Experts of a small language model.
Experts: 64 experts in each of 14 layers, 64 SwiGLU neurons an expert, 6 picks a token, a softmax router.
Training: a variant of SOAP for the experts, 595M tokens.
Below are experts of layer 3 (counted from 0) of a mixture-of-experts language model. Rows are named router (the router's row for the expert) and show model dimensions 0-159. Each number is 500 + 40 x the weight over its row's rms, rounded and kept within 0 to 999. Numbers have three digits each.
After each expert's rows: a language model's description of what the expert responds to. This comes from a sample of Wikipedia text that the model never trained on.

# expert 3
router:471453495517490468508518529544490503436453499527553576504425465529463550568469419475519421464507484582463509511484465507509450477484449517495565468485434535467509475542511558500486516522538495520426470567467462550517454501559469514461528549481529537499474520408527521528453499426499435522540587557496495547490435505530476536551428526439468465473503434528470489506557488542489469497511453439534521488471546547482471556502464424525471506472453460594562449502469535508563448449502451
Description: Connectives after clauses. Commas, and, of, to, with, by that join phrases in running prose, e.g. "energy and leading", "described by", "contact with".

# expert 30
router:458503492498578470494521479477432438533564575495535531461543522496539515468476493511573538465448532511489388532462466561515524509512429491504430468559539521482538524561453503491497533461537563513427484462588425531459460507549476496467486562407459517569485505483527524520495511450480495512482488533435437502455460501460531534562504503461467524459556487514476487476420471495433492506482492509521503519498460602461506429519460536450556473541477495456538457543490466437547474552493574
Description: Clause-linking punctuation, prepositions. Colons, commas, and linking words like by, at, after, until, while, and in sports-career and biography text: 2005: undrafted, at Under-21, until 1872.

# expert 1
router:404536423517491526481556491501479529564536527513495495519473551472510434474552566492553521446467442450434552480476564558539464514466487564548477475548511539520527491450444547452544435444475460434482497485479560413526481499441536484443531474526542561526509536568555520499444511531439473506610438525474531519569482463553536554511553523459486473475502420496468514423520512497526495519521503486500526564482464468530483499544466551461478495490466561472431483538448478483508511532451475
Description: Digits in numbers. Single digits inside numbers in tables, coordinates, sports statistics, ISBNs and dates, such as 0 in 2006 or 1 in 1919.

# expert 56
router:493544465522497420462466480501430552416443523501400521478470430435463548467494528518449500489514496478463555506457523504535493446488571471458456460441523552582571548499452464470448465489544466458430502447468490462437514516510561480485480434557515531548499484538516519466467552515497467474432501533470573554457549465457526462512546420431477549457471583491526533460454502530536482512531448519519534572515529513548540505534490524466465467501471555475534523529584492500453530499477472
Description: Digits in numbers. Single digit tokens in years, scores and table statistics, such as the 9 in 1949, 1979, 2024.

# expert 33
router:564496565491434460527537556536524544539573506534518479444449500504540488462453484573558435465473458504540513496429377499494478512511395484516536492527555547540483469484540543459510530496467574520413576485492470512541510533576431498505468493476506480546437478529576499514543502429493476447511523499459456553524460489488506503560458437475428542525520480556436479549482450508496499520522512471507507515509566511478500508562453531529433483529504486530508468535506526509552446417427485
Description: Prepositions before places. Prepositions such as in, of, for, at, on, with opening a noun phrase, often a place or title: "born in Runcorn".

# expert 32
router:483506506490497542510512546556486493466462463478522505463519457499596518439497495447448489554531481494516493563461518434505419518483492509562589493493484495445487509477527486539470447562537520457547577493541509473520476373543502489526510426503479572522530477504490519489511473447514451501517463474529473400515467460452554519477461510482447501573506595469474423494427457484571495558501532456525418468500494460528528491461595433507504517489492482466559523531490389476525526467540498
Description: Common nouns after determiners. Head nouns of organizations and groups following the, a, his, such as company, family, club, University, Party, group.

# expert 45
router:549409478499529506474494519520551460477501527490488499475416485499552417438511556532492488513470480514540497510507530542458444582503509488496454475514430431591419504483461525478528508551440485576514548494535545461476500517465461515527450419474456483526524515501429476422525538497466454461573477479525475408549483506469416481468530549513539532570493511522521484535475522514380510523570492471486579474502465475516522466401535428482572512528472542501485490471467487506531473489487456
Description: Foreign name endings. Final pieces of non-English proper names of places and people, e.g. Jaisalmer, Belo Horizonte, Al-Shabaab, Nairobi, Tobago.

# expert 61
router:479531495499574474530466500480498538483478531486535511459521490518629459487448545469536422477519519566516555535532525505533564478503468485555486481532564526459490491564527553497562511569515523488409482469499495461503497483511519520531521497543460423589436446554459500572528476516535574517566518453461459518380532497505528530536477520528564521474460604575495503523475449485493504496510526466524496488500445447482514523488556532486511510607492520438467588531475548472492504524526526
Description: Line ends, biography headings. Line breaks, sentence-final periods and biography heading words like Personal life, Career and Early life.

# expert 38
router:512492421500554505515520526502491498411527505480476448431521523569576455420459448542467505495482540467522525557486479459529548558480516548466549503486497442469537496446515493513523478517496408504483502505564491398539464522530505483495488491492506496535559476492420495473487462547497465500477485548493506462507492499483575481511484497487432500646476487397499468510490585491521496501476496415527576530533518448462463533444592501496498519489613558488543506519503443464573512497487501
Description: Place and category nouns. Nouns for places, facilities and dates, often in article opening lines, such as park, station, area, County, April, °.

# expert 17
router:495527507500513461462547597466554499586583522522482466507445521485497462469490541551490504470469572500520497570531494507488586531499540533554483479512479479504587520506499553540505521492509576445567447452497459492447457493467527516511523567480465482511456513565460442578561516459449468499501506493443443436561531560540502536491517479473529546477505503524471548488451547503457481482557496472478445525465432503589580490564580505455499506541474473411418553498508526521488472506563498
Description: Personal-name pieces. Middle and end word pieces of people's surnames and given names in tables and credits, such as Em-man-uel, Free-man, Gi-ron.

# expert 22
router:429512492521541451533495532554497510469462486477504525468506483544577519518563495488550479519507521526520415468572533469473505519466432489455516487542525475504532485530561526489489491520472513513533500519504600538546517516549497515458525525452503470482506458548549498567433536556511511547533512518545578557561576543535487491563482453455432524564543572553512569437557414560448473565575520544484424495460500568466534459467441498491480471475493459563532469535499470504524487432435479
Description: Verbs and function words. Auxiliary and linking verbs and other function words in running prose, especially is, was, were, had, also, be, not.

# expert 15
router:544514495502494559538511455431527427493502465498518518526522522521593463441481418514540489477508538543478468475573532467530476482493525524534507511471485517586460497515448532537511528527461465520450488550496522549542487419530526512471451547568512468568489452564534509439446442513504464470536505453505491568401516489573533542469504538512537455463432547531510510478495476501558482515442486525457450510508442526496480529535547528476556521586593508440420576440534473486502546469429454
Description: Line breaks and headings. Newlines after sentence-ending periods, blank lines before section headings, and heading markers like ==, ===, plus closing punctuation like )., ".

# expert 49
router:493447481485507501522535509519504514581558541496436465454509551506480496548566509488483574534486552496552520521567537498517490479517534516473418487546555559533548514525437506516500509474498515540571440437523548526440547505451505528469524515463540574465487522496536452455452537455501515513513456481492469443534469588549445488461557579470538466493505482532524447504437536495425519488455429518534544482571448470570608464495475487475547510477519560418430541511497492562531517483507573
Description: Foreign letters in tables. Accented or non-English letters and name pieces in tables and lists, such as ä in Väsby, é, j, and Mc in McDonnell.

# expert 54
router:493543469539497595507492550499516492562505559511550513523456481487481548490458519502558468451539491412508575550531498467494472469485526519567545491524472480460531492567542497520453517446496466522428524513505489547535470530513490481461536498551503573422554552499519521464466527467501483563473582508516486525519519513442535544522462485515580487428515546492477527513563417531465504435472452528463465545446466538495515416370472452536550483515470425559576435528503497464557528495485468
Description: Determiners and quantifiers. The, a, commas, and words right after a determiner such as numbers, other, most: the three remaining, the two races, the other Angels.

# expert 6
router:535458491503508473473556510463532462525571534520495445468383450499521466516537564500489484504470495475549496485507536507476483521511515535498439483546445425550431461458451531509481532519490474501558462462480550466465477537444543481546456485445503463523468470589394462495551529480499511471554491524536476435520518565514425534484531579511525520579500468512535509549559552489384513473507449496496550493528491462515546446477570434533530475521494522454388505489443539511565459489492507
Description: Proper-name fragments. Middle and final pieces of foreign or unusual proper names and surnames, often after a capital: V-ett-attam, Gi-all-orossi, Łazien-ki, -son, -ton, -ley.

# expert 26
router:491524477500498444529516469504569502534528514537518462539482533519435503547549506445487477528494532543555399502460489510469457545495555510514506582491568447498539457460438525500463539436494576462505547445520509509560511491462510527517497500439490475487579446513482497476524492556498521522431534469437500566497454599516528515521450452506500534449561546427520466531510542491547473473515557523506420511541490457508506481594460461562449521533469461446396541482530456479404553491498542
Description: Mid-name syllables. Short syllable pieces continuing proper names of places, teams and people, such as B-lo-unt, G-lo-be, Kier-ke-gaard, Cocha-ba-mba.

# expert 39
router:514494549518511458482503435493553487435482543561452565508513483444470442463458514484419417562515494475519442580494448542494513544507509508529435509411526511535484493523511453514426543505457603544525593543493479501521474512465505534544545543528499512485561575563464486456490510512521469536494552554431534553445542531479517533487554534483477531494507505514536501554545473524549496394580536516499477536526513492486451553560469558561461468491479458497459445487458550506455478448526527
Description: Mid-word syllable pieces. Word-start and middle fragments of split common English words, often after hyphens, such as short-li(ved), second-lar(gest), unpre-dic-table.

# expert 16
router:558500500500427546454517571546428399553483461486444570561527581467463545562540478534493477520480552551478502549469513457510537516490512449454462533445467465542465528461452458452485541489508583486439520507509477447382554517440428476483491471579475471500442465535483513549553463524493491465538536486539503523547400526542514521535464518523539467522486518429475480434505488512559503518461467512483487510457473483547512511509460570549525456488447481473525471506511566429469496519523522
Description: Spaces and symbols in tables. Bare space tokens and symbols like –, /, + and ×, mostly in table cells before numbers, as in 13–24–1 and Big 12.

# expert 46
router:480474545485468564458455495420429527450558501513502533513464466600496533533496478599503559508480523526446421453448511484467474488468535546584463533433548533513538497459549440494474461551488564503458514479542557499423533502533527485470466483488451494465562453457522534524535512492513523460527508522472469493541510460441467520493489573530560464449482558520501471508513494506531538558522563552526521435485495581520501550495505485537473520567584496550466476521415579437468512529559532
Description: Opening brackets and marks. Opening parentheses after names or titles, before dates and abbreviations, plus quote marks and the prime marks in coordinates.

# expert 41
router:515508489485566503510461518506500558494449542537497475496524423497501404562511463486587477474510536487431439535542538528531475611483498467471482502491567493524487505451567497549457532536456578486437484472596485563485513495631453493449485405497462486550481491460506485470551447516468526506488445513501508524575493510539506494432469491504530520486475544467482487511522473476557559464438538535454593558536515500403520499505485514518482485459549437475538495549530540512532489495522547
Description: Word-initial prefixes. First pieces of words beginning with prefixes like pro, con, de, re, un, dis, often in legal or biographical text, plus in and apostrophes.

# expert 5
router:417523441522507603509494520525491475549528485518521508543541591488547499536583541499518470474538484509542515464426407499492435534467536503522458466471434461513502473535502520484482435434451456498449481539437475559502534563459468479508480557480464541505459455463530477575466494501468474431554489513493533517497440509620543533488448463522574505484487385523512559441490528494547471533561501542494548461476448487559507549477525519487539473516514490467508472528529428480467542527522456
Description: Periods and digits. Sentence-ending periods, abbreviation dots, decimal points, and single digits inside numbers and years, such as 2021, 7.9, St.

# expert 60
router:502502545518520452479516491482500496471461458441523508529486516554462533499503454493523451451508573543497547488532491489484463505504451543433587487508421416473569450534497531532483442510595475511468488543454525552523466540530478519453547530544505532499637442479523537523483371531534482513513540545557469575509503521516502524496434472508449505523516484451472530519552467515517483461486483499575560477485516473444458514499426491510446496447471533610578452495476465482542568477478496
Description: Conjunctions and modals. Coordinating words, relative pronouns and modals joining clauses: and, but, who, would, could, may, plus adjectives after using or very (local, heavy).

# expert 7
router:482411532492509564505559414556418494469505505444471478475542522462497465543580516580474591580491518508510537485544500538550538512529483467433384489518550579586521536543481466493473519517505473556534429495556522443503514523535439529475483444498486569487533516520493500412513524481484430572524483445581543426473525526497524505462549556515491419499504517523531462522449553486466509511477452499539551476541505483503550489469462449488517497466532541483525504517496506540501487457526540
Description: Foreign names, table cells. Letters and pieces of non-English names in tables and lists, such as Cyrillic З, accented ó, Łukasz, and table headers like GF.

# expert 19
router:472447538523531551514464501462437518464572531483487506544485509584445467536486501494438506460530530449481484499509527517475457507502531554455495536499437498536449468494508485513630531489520515492516526579527509443460589476450574566461548493470501489506459493469497485590491529458553419509434468460574553561513567504525473470461500487534432546506491464476462501439538562469541492422465526508499500463473478487454467422546539434544434514488489500522397454506482527521485493435489532
Description: Mid-word consonants. Single consonant pieces inside names, taxonomic terms and abbreviations, such as p in dipterocarp, C in PLC, m in Dunfermline.

# expert 50
router:465552541506517488515547445429473524540507437561501448450521532505457545557544454539508563513498522488564504508477539552540581517523446562477431518479504580596492511558497490537533518468464538506546411456513472487428550505520465453459536436481492510456463547480500465500534543476506525502466434474517464557538491529490430473475503592517463443462492507478507555502416515512504498429469514512435531473519416491457597511494474533475480466469519537440478559536569542472471485536471538
Description: Name-initial pieces in rosters. Word-starting capital letters or short pieces of names in sports squad tables, such as S-érgio, Re-hn, Co-smin, coll-ided.

# expert 47
router:507481482501449463501473440442513512518451404497496532531508476503472507572505501428457536513511475498512492467548520551479472484505543462486503499452440529473549460513515484535507469514483428458529507555504505561510527490453484472558537518570504479424490543427508538559517461507582565547485581506545520534443540491470471470507510528538444509572433413508524503412610542495562494501497522438476525469504584529440479506507497428554477500479506530561538609425504542542487487503484449
Description: Scientific and technical vocabulary. Word pieces and nouns in biology, medicine and science text, such as species, metabolism, disease, role, taxon endings like idae.

# expert 4
router:415433480510530542499536479569435491540508439510503423464492454572487464471503474476387516569518502521437504526532554568498474514477481469498515478441529481434524486560561484545545536545492460510526455475496460455470484460512467521543442504441555548572468437503488416451535502507475513488528509478603458478482477503492492518466505509540523517584500562549525487526458466509547526466492529541529444416609543464599517455489506447510535498491513515490521491567529480479536460516473476
Description: Noun stems, people, places. Content nouns and name stems, often after the or of, e.g. President, ship, government, Petro(grad), Catherine, and months such as August.

# expert 31
router:460495467475522473497434457432496514438474636513497505487567510531540484511435445518516525529461460483532501501475378544538537515493441531510445519502469487516517496533576490522490513453490489506477451529579473522468495528549510547509422515535494533513588460514420493446522534561533456501564520543549475535529499467448532521521550598485467509516481554513492510607562553510504503507454606524479421540462431488526472526547471544501514505524492500468449466518500574528498516504519505
Description: Quotes and headings. Opening quotation marks after parentheses, apostrophes, and words in section headings like Personal life and See also.

# expert 44
router:448550515493531540509510489544505483533522533514470436459559528444522515477529450551537531530497545505543470511458454483528589481585424536468427484488539575453544525478445465491438532519487547538550427425524489476466481510460500523467456520508513497481588536509495514431416489479490551505482459473488483454442505499519512476560514507489546434508525529494494511482420430467432530492461449551566488549534445512463538498426470526398582493473568570482514546502530462456453522496465505
Description: Sports statistics terms. Sports words and table cells in football and league articles, such as team, League, Cup, Appearances, assist, record, dashes.

# expert 59
router:551402525504587504556461491493420542474522562514497503536522456488522500491478499437485509467550451472486561509437531542436474478548497530515486527536499524524379498492530373531535480477548526465520582513494547449538525481549504534470516490473533498525443480553482496536497543476524454539462502458564555494496534521526450510428489480568577523509523536515463557511430449503536508465468532475498490418423535496481509498435485430522436536478441454486457434509547533485562467512511521
Description: Initials and pronouns. Single letters in acronyms and codes, ordinal suffixes like nd, th, odd name pieces, and sentence-subject pronouns it, He.

# expert 43
router:505568561496434506465478465505524428634494463510481451509504537523465567534513523561560580536502493451529451486497498522499544430520447496565471479501420567506453480484493496497475524475550492476572424524483552496513509494449530487474528463535476522446504519428517485515427533466535585562411450426466504488495470507541430491562506510491482439474478471507502470464440484496463502513478450473495463501533544498548564498500457508429539505473542583469497569465536467529434540474525545
Description: Sports results vocabulary. Table pipes and words in motorsport and sports-competition text, such as Grand Prix, finished, medal, classification, Championship.

# expert 24
router:528469485498464479529494431451536535510473469450493501535475492508457450575534530460436551602517448483496504497511518545474470524540554467499501491494427520495559461483492471538536453483490455427517531561516480594526537487483541504524557506496552452468482578484477513531493494502549548513534544490491519497504512490517431446440533578535443537513452413471482452434563575519597509473503539463489529429477558540465476522515529474578454520499502552506480559445480609548531495500524425
Description: Scientific-name fragments. Word pieces and capital letters within scientific, biomedical and technical names, mostly in species lists: Actino-my-ces, leio-my-omas, PIKFYV-E, He-midactylus, T.

# expert 18
router:439509487514489531492504447520453542501464474521488556542526499446440498467522511474588473458492462468492540460451482448523476491474527451503488459503475539526499505512476503458435429480655467496477447480458526439551587557426488498482465473570553524530487489482509550488525559535473427470490489538457527534516566461475544522442486517424433488459438489458541558540566498442553455458542513554486574427484530460525459486532441525478441481466482494454540476478531494484497456531512436
Description: Digits in numbers. Single digits, mostly the first digit of a number, in measurements, coordinates, years, scores and table cells: 3(3 m), 2(66 mm), 4(6°).